Experts of a small language model.
Size: 8 layers, vocabulary 14450, 10.6M parameters.
Experts: 8 experts in each of 7 layers, 320 squared ReLU neurons an expert, a sigmoid router.
Training: a variant of Muon for the experts, 293M tokens, 4471 steps.
Below are experts of layer 5 (counted from 0) of a mixture-of-experts language model. Rows are named router (the router's row for the expert), down (a neuron's output weights, with its number) and show model dimensions 0-127. Each number is 500 + 40 x the weight over its row's rms, rounded and kept within 0 to 999. Numbers have three digits each.
Before each expert's rows: "comes before" lists some tokens at least twice as common just after its tokens as in all text. This comes from a sample of Wikipedia text that the model never trained on. Tokens count by the router's weight.

# expert 2
comes before: " the", " a", " he", " been", " his", " be"
router:498441617553520553565419532534512494388521445535392533529465516519507506397482499542503520527467532453478494522511532557550467505455490534484464495481428523486546504537536509569477513513507455502493428554510513492455482443518422497428450505480491491537490477527464485522489453502521509468527494506525451583445452497513405461542460532439550462506559471482488515475482546514484487506516
down23:526413561526459466430509499460570519536538459484515479454431500545504508546542442446560500599589460540468438449519460445478545540526557488514561498534475439528471510566499499517476605497550508512474472438555504437576510519465497456523534516518506506503528504488532505506501498568476522520531493504528469448509557511500575450521522436512522471495501573508503530489588552519491564503476
down24:570566530482535474555411482476557439556487449551444555521485533502466503496501499493453524491537598569451503532522468467546460496612505483513531486462554451513479554509536547519555469534474482450551475438538520509506516516464501475479436484563489463479464492423449517542553549456541523487497496434542535502475520503452543503511507484447438455471532443477550426460445512516473471559458
down25:502510460430493424508480529496511523453440573419507411423507526460463519466449560482525488493487445510547494483448509532535564528516423489502417517526497506475459615414489509458555495508495549550481592522439488545579489480580514496525543511488491464504508466507470499462494557541545455457482502504472507495474481524477545566526488462460434455513470507514475503470461464495437579513506
down26:501439544554500499464469558424545532533473484397464529544488458557511450455467505531474496534461527501455470486533566540533527489550488498509573454484529449520539493531485507425448503471511502586457511475480493485400425476517511462548492497517471522508498452466494550485479497490511515485469521549501529519510454465525559471376475528472520436500545462432455547527505554503617538484557
down27:398445513479395531544478503505574458488553493458468489497520464536493478473458435583465536462461452439435443505484455510514522506465507496512493557505491543588431514501547479466518473567513538474544548487520468533525545572445534538542444509535541520442528561537505497534472484505508478513482520502400483581536495491468485476552491485544512570513456455418478505495596487499496506476513
down28:521506501544475450440478487545540561476495526404491449484575537559448521504506493511474514508406464533488537425504518538500487468606467431476485516487463494520460508454517463496500528467533511435488511489473536453518485476521452500408529486637573474475466475546487482503544485528410484497482500495567550494478477470462478456467510530449471488419536414531471546508473467483529562524530
down29:522471525487507439482543563486476470471489499530458543528515452455551547545501561444530508534500502501469522469543519485532474562513525411485567452467543465533516541557486477488530457502484480439477561572484563505540474485490550551490492463515538553503514504424531523493571427434477502477546503456454484487505444537388528588478507507548479534534543481502563499482472590546578463454436
down30:488491504509493467503541494534573457499546494498444525482483539492460600547500504508536450496434533482449469493461515494443395504455461501472458507509416564471546476514534538548464507542524546521511559515445512500505487607471495391529584505579454484540529460419499524464513497470506485473444503528508475483500444433479530480474561435481442517532520467456509474575476542503510551445540
down31:590555519458527471473521478534484496472444480374472557503561565484455525506539523558508472509481486494564522537491522557496534486470508453534455560492487478456527535538516516414497540504491454536491433579464517483466476462506505428481492525607526455437462529556513487524523499563502530534483497476535487427511469471509505417446539527522527441493577457505478476560456503548451514435539
down32:541536531538505533574537543555456489484531459456483551475480527516480491540550519542487522469447452533573532513486469494474585518404493476449461548530497472470560459538584526499502515571495436503491469480488520457469495420536545498410435552522487502550537527557545527483542539574494466486484527439497497414513431517502547514477443543551545533450522483486483493498583454499537547446493
down33:564443524507506441535465461467408453437505518555617419550492453493442505518518522515486537515511451542514495483430499480512551534573560484525505487551504505585513475469529522538566487478527492409471515487466511498497528451498530448556474523490461469527483548545493500514513574456486502484502398524525465467485516531458494464447456569495496499535503520503558526553525391529449453496462
down34:607487508458486484570473416422545484519588479497505473526510527576514530485489469532510567592548578516525487572462499512529477501513502512501523528491516471475484538521486559420540531483538481541496496528508554497453509490534477502491564485461488493494423472509528472528495417502436529509520532536511427446523495522499508430468508522444548448491500489490462541551396474436459434412511
down35:482470549513440406507518562559510494550497510505472448495506533400523514470500564504461498563611487488480451488579519534572506545567473461494512479510409549492474509487450552540511558485503521549474511510503495530513557543453509480523541446505459502553526429497550530548441513495490463498413513402432525477517520490480471459528570528476528516579479469550531511498446518511473516520452
down36:494557484445503424393486569497509499546522496447508467549506472437515504508531506605521436502432511562443509510488531505485537428474639516507493491542507524483467463523490509504497527498538491544582593477533502535506496490534523525542490582498477464504443498422556536501494515487483504467435484498497512467472492480482487472552496496481521586497589473498450496479581505581488494482436
down37:458508522557420515476502436490479485550515474468524537529506486534482489477532457477482453534453480456665587476560500555434442447492489566455559427513443496514502481515493535472513549486507445518489466466499534555527438536513499531496489515476488523558475513512536486490508494512517441419530514541505482468502548537582532507506529556455508560500503485457555570497510569437565477434479
down38:578498495444543567533496531488583540448530574429514486491511523513470485498447437462531558529569507488544410502456553387500473435521467483510544495531531501531463479504515545503488493503519521550434479439488523475479457444450523556488517452489502534502485480501472492554506464533407531545519505529474504630487487534473501526492504502520452530501531474484530592526513439472471477510404
down39:458515522491486508550556491490552574559477538600558505542479521540555536543515419533534480418423478564464473512484561470497462465493478549534521453506502364582480461511511504490445522532491495479498490496563525533508538471509484441489520563537562510491490470474442564495499541545507530469498507511568510555523519496486543490497531567454401527463428529487527474483473529492466516567484
down40:453494508472482585528468553427555538458518567501507534495438504472501533470464386523531535497526586484486510457490495525609503497579501567506530519537478507511439409571486483562495497492461495496576534480577480520434481512473505490572439520440466579489490521486515528525477527558486486515469476512433541521474482495502499469484497448505543555575469489454519516501476508522477476519601
down41:553511428569522486453468467440445496527551416438555553434484481551497454517514474490504525435518471484537482499453486502515580496489511476560539503476497488492525468513511507498474439564529448453524490575479418468493544462436491494519538497528501438448484549520503490447556557455555482508552538515561539438505496493513483455536515555491552440527516443555624492539548572505463490494493
down42:478626504452465538469447536538515480520479526540552444519452438398562519542495498464439479522486513530589550499561538536483473421513491479447441582504450545484472480497475513534475482505447519457535504482519441552495525517493521597525524559450468478513525551464554448480563512526519539491466505437539520413537539502491543508586511504500539508520504541566516461498532473507490530479509
down43:423544506538507546488454471508440397567455477482547530519471452512530490442442487517500457404447510495528537484519470497519475446541490517464509507517477501485527518535497491424390580492532459553466476520452528539461456458540500531519520507478553497465510564514546490575525549525490419533425507506512538493508546489464434432483529489487618461520468465465507531483518523500414499463518
down44:476463483503495515444443515357461509550494507458523550494588464490483509499516573461487477426523494467478464490465525495515525505439520575521521504514485490463446479443509518483519538443509442527498533540458471528400519471573467466536455446498536484420512425537520538521452507457561452490563433545507563519531473477526499484466572538414529479485490541502421530555528517506486492528521
down45:506547512534566519523433556419524512520512412431528502527484445536439541477547567476456440609483563487490522499464518471471564473467507532513482502543511462450503551554545499481528443522519556562524456487455472514492414526487459495532535540503497554474453489510564483476561472478510455552518472473474499424532445541504566537510506457493518487400486506489495491571522497496438478548566
down46:512482511470511565472466506479496577499585564499518438453490460477493499507462463503470489494573408492510477462483547453586522484465471492475445569515525533487453441558511461585538470492461471508484492512468504498490485502525559507442497575512518544491518492477507491433466514539607442533501600446497528549567483494517449505544562468544477574415513474466430514509491519522465506463437
down47:502467433537550555596489467536512566503500445507545507400470512487519502435539430505607478455464398488564500485554501480496485521557499508534480491548527444521474510471508513532492547577491510474561523482532419495501463551546465489510562536520503529501438475576518467496516477509544506531430552552510560509470467536500532516464540538568492504443482419504481507506476511512528449542427
down48:554485500494490588512535526525454451497490531567467447551524527483524473528567459494477454430544489481483468476552471460560555485546576556499538574517497511461478504514528582524464470474453524488448461507445485492455486497422480585465496488548496505486608464482503517540547464450529506489509549508461528445505512544466537422511532477540420547448467526499521534462496428428494438514437
down49:512519576524556429487520580465494470471484517491546531546513547513512497546527562495509459529488522469487467452562543469512490482469574459579572524452543464513525515477520550529434530470432527528511431527497557494451538505530448530521556461480625481412527499527526576520452509473514514554477545481494544498452477535475491527486562503487472455465538499444598462471520497495534505462416
down50:468516544465577454457518538559512462582481453570469527538531495456551529488497512526519491504500549518509501495513531573412519523541477525513484468523448488521484514581500525555512526516451488585504516538454547473522499476526475433523454492521453517442463526522506560420473448546516471503513412417509519498461548492501511509416522565421466529407482478427415501527447502470542531479513
down51:462473501504499448452461529567504511494534528540432470474503496510488516533506514429548466556555483456518491486466471525507483510571498496524503463458513484515497461482474494516480504509492460451546511432605482484441523502498461602460492399525458619448535506575501508486506543477478566484530485439481531449513486483586535551467556533530481527501438487507549479415512477401527449561539
down52:446461417450455492562510535464507534501556515530508531579493470541471483551524447472513503476459500483466488490502470509575449490484523552489512480499498422485483462504581492471479424553370398514484481367519516486483483503496477509475493488519510481477479456542477495488500490602504533557502505504515522549471486475498564456490465564550520436469457511537437453463562524473438522551517
down53:528484482579573491478482467527455475485511525505467488498481477531485496487411504544474549507466529511402506436473473521530511545411468390459587510461514511540545471514429537484457473509440512509435524446511597513492473498483479492546462471533579520570496427494426516530476499504433488499520521422489494480494512544491500437471477457578461505464562470490478495540525449525484462468574
down54:565493552483479498501464571528461524517501526547484513473500487579460467511507526496536516471538473506481446485502465488494565502550451468483492570422495396512507501533539555449396527555445467471457581501585519542471501533496505577497507529529542570464420556510440511503446522540518561525496520545490563518451452520451501450564533575447470459555551468527502523508496454485499509544511
down55:502431548509481439515512468548506597439542463564549576501528512529453528500442536478499544484516475419427473511424569530517525562540418507465515500539577531430539527491501485466534506575499402528480460504515482549493479557490498542468515493500549436475497527491478468509478487543518559536487483562405501585464480535545567496492528463526474498447513503526499470511500491477422520481526
down56:440474462484547465441517486428459554460534525513492537570479519565512481458471563510541460491449501565478505471529526524462518476525600558542527486494487474550455546439532515507537525559471455542602555481527521483547515524523485529493457498534495450522540482459538504546403465530505428448464546505542518533509486462456460475448492542500466434489381560501505583495487551500508486469516
down57:555476514539528498565568477518443426473500462493511506487466522443541544465505531466410488498512543506468585515499470538448538541539481494485544474463506494507457498504550457499486475493505514491524414515519428523537481513526493494505518508554482526458437528471476563547475518549557500454453566479499465466621525573456504511593517538499479440531498406541596410448531498506527493530530
down58:508513551443504544427439486464545459526507527471477519460453593571554459496535510514528525470478486478492492498435437506429469507446508426514568487554518517544493472505476459426629571420529512549577460478522506505496478508437489470545478505539528536528553496525521467513532461565518570517503507471529464511537468475490513465463476544446385515511439510561527505519513516501538513532473
down59:486469515505423509536505509535538511484488482493525505468573516524592504512447448496498510545487475459497562529537469409468467533452522405519452523439468529527516439462442488542572566508464455591496482517517492507542569455504575510496499458540496495515470499526485552497495543512498459398533516567457477547474490505494574441536499458557450537507550531492462410545500425527490447459517
down60:479561445557515535480483449431538487435504509460507495569542494483493543453476501572549403496506515519509576522567565523520485549534494482425520538444494542552468533529475523526437527478448553512520551463555510503497470535532427465467478435534568562518468473485511501447539438555480502422469467468544546465502518528587422493514501537482534555541530476444480547476489489458457501514541
down61:463538546533537553481540573527461530547503548530438476455450551440487484496423463448479522410489504453485496441385555476582522429528547541502526531476482449468513460472421483468490557514466527548500541521461509455550455536547461518549468482546469507511460502502442509397541524494526491512515499464477475447447483534490441469535574460545506549457553485480543466464491478471470493500489
down62:485548476564451402546511443478487538536488448472448541496501484500459473421480521538526486550466495449511522520462501540511483575555478460477493447530565543563528515485453559432492507535552476608444501523432478536486512530533492529535547506444613523455524438532460490421540493470525499470506477521515487523521525510594534424532450500471496490477496590486522506485500484450511478535553
down63:472513515537548490443489504439480531449445510467437424596511508549445501490468565434471474415410475495437527492500511578494584504529457522446504507549482532485480506479539450531443503464510470481538552507479506478432473493523512464551465442561476457508580504516484444413481489561470476491454521529518572572498550510533502504477509508500465502512506524527439453484462501474497571542585
down64:356435482511486504510456521454485528502566500489430505536440499475530529553505450524516473525482561608497484478522472568482548496506533539568459527538574510547546465478518469538458493436417487481497511496500484485471481526466552499437510519497539482517539551468510474441516497489541444563465510462453531480447509441507620487444519551473531554506443428505486514512533482475500488508430
down65:438501484487528516470461452481539551469477525367442519467505408491535528501503469512554457525525427507491470529493530446447513413482495507497456437492454488446475507508523438491586438484606540506530527508482522473507509526496500423547478567482444442489486498504475473482438489482505516510437588504553447470501527445465458528512509514490548512422495467491482501502530495501397532492425
down66:527487452487553461477492521485508556460541439480611516545493545560510549543469509542602513552468580540533477426537501581517477514506553550524482585583463487495560503524521550492495535519494457519531453454524531483475512458507531513453451499512495451492508523494544434467500468523462541496533560501524460475475499430488514479478527473434454453507400570487467542493462531414497542519534
down67:474526500509498485515566468553585534506514518487511499513551475474524420557433467510447484426523503474438538484568480489474446584528505508473490492507523497534457437497469529479521509527510511416499497559471475465442609573479495448446480465511545493521522466482465547410509449477519512408548468499517504432533510548445495504453428514477550509483454552492590486490520498502511481598543
down68:568537545498481518521515448493507450458450582454485485522542538522524388426515489553495500394502488483518462512519518515483444499541448474481511483497531461636534502506541508477424495455505518551503410448468565568454500493514509525541520499511571473491497503560458517470485481528499496532488542478517430533465530477488475546461529461467491512478472403544510489465499542489481621520511
down69:487541594511496578457468512467483481429501475487434485493533467485514474454468501493461496483461497513532478515530492449493506496521472484450515528511422468494483570590535543553417508520512467550531483515428582563505444515494474536589460465435479524520554522502527456497522409477512499481577491423568527511545514526554474413512537508469500535567575489453487500550454500452556527469515
down70:465553442498501501527483564463617511513528434552473504402525581445572511451528476492486534501526489482523467519526457511480471512505531508508445479424435524506511501467492522492501496466477568496507552466514454574564500487459517451460464479500520494539468555483505547509523580531583533457482476570492481540503524423513489543509514477595545464482441413568488518549504546462499538452541
down71:504501486496435490544445531518546487497488490576455451560438472462518590397475503495476492510522483484525481464530559516475482505434475546480505526574526555474438531544377482467477517479468554525466546474558519514503500510452518474525522461438538513575491476502526483449439521496488483480548497534507504577496480501510456510553561434529464635501508503451518471493585442518548494531506
down72:487504470533584452473536595514483524427479530450495500503512453451522514514440545467497476486482513539459540505506515534450521606458507465550503452483546497503540507442486487531519514451487560550397536470538540467527522440549459444538451489535457452481480463512433584575519438468512518462520538528479488450488531489534554468448506446477519455455489537445496495496556424524455437528440
down73:465506475553558498448557473511443485541503545629522502515483519387482474493516415500604493544540576511491480564415508466493494447487533436444520466480449545558496520469457467510473459547474560528574468501543463540515479553463474508509533483527480507474458492511535496560517449467503538496496520537492514498476527464495493552585530492494500478504387483524476499467522491493474493533409
down74:435547519563427511488534530500502591495428514404508526460456448450461522499521510465443566517567493459472512514511484451539442520553456544490518522486504512487539549461550463520584554423530468521524506541552498483573461477450527496506557509484457481494469468479506567503490550487529461611536572423450536458508469515474518550443529482525518514521487518515537545519555551505429507472504
down75:477401441516461489500501514543544526513529499510533478507500480446483474515534536490517518484503535543510409518419576585519524500512512478507511476501515482529478581517470480492497473486466492487565482524517509460495466551484531430556482519541492517606501454410427549484414470511415498493517440487466553495564436466538495523354477464455459504510511445438487486525453524485491533470514
down76:540444509486482482485510514467515459538501554474509537555470491457495414439405511495564496503429499452463446489514459522491486520586460546568527526452510429562502488519503495453488428484396486442459542504518517456529524542487489558524474482423567525478558504462490536470391558451533515555546473483542543491469566541477527542492473555481528458475466513467500506463456491486522522583487
down77:545455498494438548488495596485498407505514448479520478430536521497471493519462425511453440540498520459547500469576484419504532580506462495581451512530552531587511524471499587567533499521509513480483510521473491505567460502557499480493472435529494499407450405512539494425502479601511530504505479521493495505505479469497546476557525525497535553501480528447424513536536461518492509486531
down78:505519480475433439512516539488540531536484561543515520590448526553488514539534492456447564485485420536439534499515569468484519451530449557535474464495503478505501525530487540431449441514399473495509520447536524434537460456539466513571588521495487469526512496548555514481538517490509506510525514587483490536488531500545451593511603488485545496537449497564531514504456525419526518526472
down79:535553561553495459567515473552563519449519449518477496613555492557490540494497531507567372461506519475486465497518467471499453526521435459539488490468525490486511451456423502439496510495575505480544432552541569541490552427537465504531558482562532538518515533550481486540522511526458507509493484521478538512512553466552501459499568523503481484545439481578481447539516572488492486479554
down80:488485506502525514456493497488511490490552513542483536524547521445534415537578493515534491499477508498551461475487515586505508499485507575544490575552523494481499426525497572507442520501465475455528569530481442560489437426472522543552423514430459484426534594496434481471546490471452544469465470462515470500535460475448448532580516510531449514578507548493465526543437520541555555478480
down81:501442527520565556473548458591509554519481558498557501440470505510460474483503440480504524534502427521471470489534438464499563499514484492517466465411510437458457447483459493458508439443533507536442530491506472470522496444461503505535472438475563473420525486502456545571562480553564487514537435559520552439487555537490532474497460570579576488454514475477511541504535483505450542509533
down82:503562495555542535418388580493537465577507527426514496559500542532500516478520473547553549481493500499482445477497639479446504476457485463458510497558473550524551505527514508515526459495471478512493566479512547563513454562419506411498483464572461442499551484478465524479479548491487532486466554499472456516530512482482525487539548449520489510487449487502543475525485579435524559485499
down83:460454516499467420521544566529508482469457531486568485430469494393492426456524505514501550531497453520471575470505461546517510466494499483529489520470520479576468396559540553543458515506506529509522479490456498554468492498552514555467515465487538516571562493449465495528435571458437515490443497507534515492546500444468492511501501452479473506469523612465524453427460522439533561450464
down84:510496508453525447476492488516525575415482441549523434488562459514499421512468525440482431472501475436433457525540532471504499472526538445460506495489505514499549483502484563523428522447516462541465515543541465558511540570503513552508465517468451490486539534442467492578529481462572497552468477479593426444447462456474523480447495523491488513542462477462510449552475421602500527502486
down85:420487528518521526480584547510482472505529577568425476545522509545504510537551529509552457503513458450440489503523476399554533542540502495511524371460544511519453510477531501518479458491441491545520514427581479509476478514495517558516507494583538567484534489485517533498544563529557584478508450501527486489484527514492524535446480528460515492567491503476562582450529486461517520574545
down86:588517455493528524541507533461479532494504513346452502567544456532473562491501502482406485548499569471537449484497521510513512507555464494517544472540459516476503490568580489501491481521511501572565511520458482554436531463527489401481507493487472545456532476544481460505475421526477491519469491487500481546511525493472557498415527531421525416531482447543513553495485541498567478528544
down87:546504490505481562477515479497472479572471531370591542509471519450498424556407540496466490479449453468519520556454526520520523500551481473495466461443493553554502518531608489500505533471503577527514498516419512471500513533588513471479454584587449501510489541495456511507456505463477515529421504528550465517495558426522483521515516478454492510517486498540539505460468437520493514531441
down88:602504440514470492512613588517521629531526482551503489425469504467505486513509543457505473549486512528479485479488429513502504523433515487396475468402559497476571444505564483504455474514480465454494522520515518523510512553462595495424562448508501510498473504524498565510451527484480501488498470493507483477585457520511442545513478536491482453487529471518524451526517537497522569470528
down89:487509537525526507457506486439506473537501533494478515522519505499530527574504552543563481520486418537549528488537497452521501558519553504534408493533477497488505415568495534563483508485453498520413495485461412547500468487550513546514454443481451497465509555542489594456464508470433545446509395536470477460507519462516506476482544562481511449476587507523430442491539554474471467584526
down90:423546505504533469514528610443456525513487497485474489547543494576481487474532513530494494480467481522509514563465534521574584557526489484537494410552511511506482594505532473441477471525559509578482542492516497537467501502559522422539457488513439527513539456553443518511478476451484518482475480505427587558496469487456498503455497502583483537540467441486462483538455581554491500547567
down91:490425484443464460577503490509525505454520572462503454446481495471525538520505461436503517469498492538486585443470547521452486539453518561537562435522520410465528508468473506505530499433484505526505533524466488425449417485505460495494518427547416505476401494445511526520500518486473493545496500464494473430436419491475517571475428502532528523477483501543461516422542485528473565442505
down92:484458455497418586460496515510554560518515532455496486484484530501492428476565462577537490510457524498527473488502455471519468481471489403523500470447562555545468523424499488478533560504561501548486493501522415457569495533457472500519455567555580456574546490514501469448511488541522537519465546602516532559473502530510477526566490513513499571555402469483519481522539489466475527507489
down93:548494509496452487498432451535548482480477497452495511521476495451494548548445576513473500407495573502486501388490476488462552514467524553515519506523479541528482453553499482562513448530489523510528523551485523521537441521514557553494511510570490490459490485439478454449539572489550511509484494472488422492476577444419432467365539460465498528532493567508503443476513494505486506438430
down94:532464512421437468565553523463452466529460444534587420528506418460491551529493507552513474608545498486486507466547503543455435460454464497521504495584542475456496496528547511507562495454500574526528516415507518526505483514553439528457506487482546489465476471475517533512529508552522427517443548493477461487464500519510591489509484491504500559422452534458544507542480585469532484469498
down95:450509484494463547499433480504577467473489471612481506519427536507529454438528495487489510451491490527552487528556537506469551500564482583484561506507448430496462511574553557496467473455524520481476497505449554548508550561477527465517506510432484508553503549494504582529501462489510582514486491482553546460446462484485517468471527452524475582532395566499518578500452481477527555533517
down96:494470521548483471561445526433549514494442405487529545479552475495548476493550499483523486472429514478587559485507480492458518477499535495552505461533484495583580517449467484490521528565483510462524501467406492522525497465456495449507488528475511501489528498546532478505564526485487431449482456525538557442631540510490499484470527568485516441420506455475463506469545588451508449503563
down97:456484432525488470509527482570482519490455493466542480477533487501478440508515511478464533505479471459498496468488531469477544431545531538487449526501490593513506459519474608462430523554479557427526587555550384450461571537519485496492485484408515442479496446537511536495470458513481531474473492386497565506492451447485513468515456461496489528463476571522466499489426434508512532516477
down98:479496477437549556507456387537499476570447472434540562532482485483499456514536488458519463557511485542574440528468513498510490521530594478558499545493483523461481493499411559455460491470594474518495526531497512485483530492512446509440565510459447485525475557436587516486562553513540478490490459480477504528480493504508567487415562503459459546486430535544486457440474463542466502482496
down99:493512511532469484442488535437429446508574504498512552509504457507605516497506508477448468492436497532513493555452501498519539496486484599520510500517497419461523496475441545453518564552516448489528439432462538509485495522539529502451492457539494503515501533544554544559524547424471511469539542495462579533498442429460444428435484467514589513490508599458440517532519508560507499500519
down100:511540545473423569491490484479490508507445553466555434471519468434442561524487507534509500523585531507508448462535476549514571469502546526493469577543454488463479444482491436571509539433516491509484469522566544644454478428539518478533469499460469515513517556537572545556471542566484528457418515514523464479473524481570513500478474502497519502472557482471506457541503474495485451466524
down101:491496523532589485557504513490488511490587485489468448442464538489494466476425496540523501534530496450462490461557508431507542578473497493513507552478522462542561483451524492507464499484505537507491467525510536524428531480544493450463472454486543535467540434368477497530454576542567537524494518489533543498500508524459489518481518534511461483566533545465465574536473549399546606435478
down102:508476515473500347543546513464454498541536525543504446545481534495490508401446571483530512550489580488514479490507568511492524578506482555536525468487521444504428522558503536547483500519558514430505495495521517479526500492588461483494473509517498585501491483503480491552573489495497459522562475462530553466502454527509425467424496551569417535502558499582513499490516510550480479463487
down103:464462539494527499528470542469547514477513492430443535539514525490438473411413486514455500535532497525532469481462463490467560550539499477584506560481494507510513463526568522552487454538462478494529589560439490576523507575512521515513487465481512525526527529525403503512523527495460513533536497414509504486490515565548588493568483535510486508559450557535530519515528538371447491528475
down104:480540518471549512476457461458504510514477542466557464489501465540492531507500524446592565459532456581501536560456474542503548482496430534568461459480471524492491504488521461401534460430508524518492445521536502460496562473556503469506508519544463480494428512480528515398501514485426533521521493496384478461531526434506523540575438516437566466518512509488489490574519457492450417501511
down105:535475424465447512447530541475492476517515508433552492518496485476476510526483521516486453486491458529423497440405462403590542524470501435539502517493483546413454498579500510516524490531548550557520479504509485517524518426455512445507456507499476536446471528482468475446564476488531482559518515605505534574472542541493491506573556478471441453561526539566449529485508497441448511495493
down106:569544577504509488458503513523524479463597493520442498612512522579507534502469445457486566482547490539478498526465510485471460486506464554540542611501500520513494486491537509467449466502468500545466509537487569520518491484502544510549513396561519490488467532520461535501546440476450552455480564517497486462428481515462522481470466522462445484430478483482469468595460555433536503418511
down107:523423490555458572536433523493465492479497456471479474428474456472464494536509471578469482436556433480511507458467526502474523447508581571473531496474487530496535474544478480546499526498502538569539525489423545470582474520431473505587505543495573571492467525577509496503459574470517448503538500504518490564564521481528497472475433430529548531561473451456475487510522514538516427531475
down108:496509491512491465493431476471583518486536451525441595538569497512583530473431494467466501497412441505511566473522423555528533486501462463522508497512546470460577512481470466488445544523449457499491485477454539503541541500503530453485526457485472504556550460562492528598488452529470477569574522469399505497577492522494530457450476544510454463439511507495499502507552497483575491453519
down109:500515476536563535470476555543585522465545505555510538449463512469537486505510479546425440487524484512505473519508477473500494540421480504530502492472461510483512556507431514497523536550398484501459558557465546564519535496487509547510401453513529542552503444485545528543486553552537479522594510550536535633430456462497570491510482513527537541510493504540481499510468539448452537459444
down110:536523483480478456499464472506458525464545538544561527422509473428531554528485548508521524513546439454468545453548411533503509412456417497512473531477530471464523493526532551522528500518432448483545552459463498544552506406538454429462463502508556464472489521443482485515534548460491456543554527462454494467558546505496505470466553480496543559440427460565511518453504573479507452465512
down111:552535457506458496491523437562499446446484584563530463507446560430533485547495460423522474482517473512521497441486499479479516547574489472551450450475422504551578497593493469503440481530495463496570559492458487485523513569454515457512475429428522465518514465494558435531514477457471568505479524494500483429488487471500512490581484508449517491482496480589556458473496507554463495453461
down112:468504478533493505501557478452506545512496487436478515589473495467572499528491498463391420515469556518515500519491479547487503468577532501546427487444493513516496520511497479515479527552528513507543433556448464441530468513508484525486472558523455507496472525463453492459433472555490472474501526554520534532588510394487468517417531472533548576515504484501573422510526541447482481382502
down113:494481448549571483507522475516532515519536469438456507506489512514496495508465535484573525489533603549473526499578486487493515613491506541434533449476524433563554499465450520596477414511479559521473478460431530518503472434459421498477519481568442472492561493527546560457574546537489463522532498485492460472454492440484540513483526535509539522505481539523534566465518514459430503553472
down114:544504564498506473492485515511455500457512531530506479505480556401515501521533490525598489495547456454507472425505507462506486586468518449499544473410527490541513529487484444464562426409444533568468555450500487469521467544474474564528573592496536475458509537532518511479513459544407465539443526484489481489549447490528478466542473442494542511535554482469479458466516433477454554471514
down115:443475504420434531458541468529531446522465480484508579537544526472518504469561443523520555471521507528566521531551504524468476548472637483480475432550549529491453461497492526524457501474478541491546516494529491388464527484566484441518551481434471500434552445532492548533519467489506488461490523541507555498514476499510529429476503486471531527478517453463463498493435396564510485484568
down116:552533522486566479518513527470505527525483461488591552509505527474507500542446487503509462521559453562408479506512507502502486490500536546448513522446554493473538612448506505555581569544475514496440495490445530467463466554532531466478562538526456477436449540506554585496579452520499518550513542490537481518482510474452487545505498465469427472421443476435512499546472444482525468455423
down117:478493464462542513569499535566433531484575504480443497479525479493447490475474497513450542655515517463542488502541499420500442508472505430528535548488514561563503491526512554481438448518467495489514526556524509605479542494537439501497444525422567469518451566519569495501506531532463505529458458527429538482514513485511495441494408493438460488486472481430452527494486494504497515487502
down118:537433482468449546521526528529523509577512486457536456445532445494439443554508499522548495477480532476443462475524474504482444499494479535381491488511504472472488543498460503475547522507451509545419479483532504479510535553547497481489532500516453608509445514490450462473425536519432547555509543483426523551445529527507486545517510462492545549454368574499562516508447490525530483506548
down119:393548476512570573516430507417505522505540541428597424502561506455470528527529426551445485394504496517486504460430493506481517442574540516434550480428511534550452522461520484448509545472499525551500531487522505472474520493510496495536455506476452441549495459481528509510459521456509476528518506522532515465544477497509514492509467433477571598500435527547487507462494540525519507510525
down120:489555481478441474509476474451458509454498464595494453493440509448470515503558426533476546513611513528522532523555520504482495494488510508539504575508449500496544431497495542471503498458478470455512544472509478482462447486487458522523484497424582498496476477561554495498528494508494484572513503415492553434525447456549498454542460491494522554451484440554433379467438497580506487449479
down121:485584505522467491436487425467437496472471409430513492425507532399543472496515510482441441431489464478447499506423483487499562452471494470489442435552492589524569538537510506452472508506541508529485510473488533542520555468499463537484530521459461518569527534525550579521558519461499507513502510451535443452542542518483529573502536490514569508495501474531489558428558491465471503481456
down122:538493558546496444527515466522483495515606529519486577499521529557489530502552526481460437497482465491581538492494559489521459487463555447519533503493544472538463515481428481493438462494556455499551585464488498475482498526511557464494435486518478513496488532477509541479459513479474477481473489478490440490500524466452498469477534447522433599521416463444483508511503658540418551446521
down123:511478482486510471558459547509463515530508547518469522534480489459461492482468520487478487533561517435468523518482559533530519497480429564516547527495456487465485498481501492478515461541453472523518482399557523456530499566478581438585480512572573567567478467425477491422483526566470455466478493459485579428506585506511592500480464579480536471461496474513485430540437524514536532490497
down124:456480503456592515491561540479479433517470449454478482441456513442488534448492464542496513482446541445477539496514514525441492506515527518532513623564514507494574472504536529522527527464502442505439486482500543462523532485402495527449504511503481495408569522485495509487541515538475508518550472426500582522478431542461607474493491466506461475419484453432532432551481497504529491507453
down125:487482450496453489489658556532533458493497511460587431468519435464497522452552550502546512538500455490504518505387440430541503474517473478484523479441461468535460526495489493496475507439445483448477473463495483551443483496494482423502478582515528526503461480478539454458439471492491522502568481515493492497428510455497478532530488434535546458552540507481431524519534475479427536538557
down126:474421522501408473513527492487530504489464582533502531484552462535486491540512550552515515490525502524486469478444563555480462538470549512541513439481500515496466490458498512489439491524458550441533535535533472475472508529551379536506537512489544484481484475512543550445549482438468534488532467512482472519442449471488536537586521475463444504549492524476482427484461557541649528418457
down127:449479513506475452511479563438519508388489535585457497555552565427482582422517451433502496577500481540482514502505555459545430590524482429534493526560462543473503550481527507498564513461502474513476545484460503500546480527496491501529553470476486483532511502515448487482487476499550496539507472488480537542453465507428413553549513476551499477553423520528489467543479498516527545537418
down128:489510550499553469440450525441570538535517397466436534548526516529493530517509512523515446443447489552500447533548551523423484516496516523498474431472515488501533510516465481461420503484510490546523575522511546443487483388533449444544429455528509508423485538529537519497448476515463458449433498564497490527588500476462527436500549526549511460503441473502482542543527497559474463515465
down129:519485516517486512602520391499490555472477505431422534492532480529523505536543555398488485530476536523551564533534520453438538432446456467456466534454501486469558483444522470450532468534482486416482461536464517490490487543529529440473446495535527466554555484493461504487621495452478544506531504494516435477544473496476433504482483511460445465446556566469495484500542458532506464492496
down130:471530539501507493471457540497498546467496461416477426383577494460426506584541486464554500475611548479565467421484484463503521476512460434525525523461505463499530474424468540493464512553427582557526438506500472469473527506542472519454548499452496433475514549497511539555578492498467518528501484508449534483457533512503540507442508498458512479516496466488497479441544548470523471441509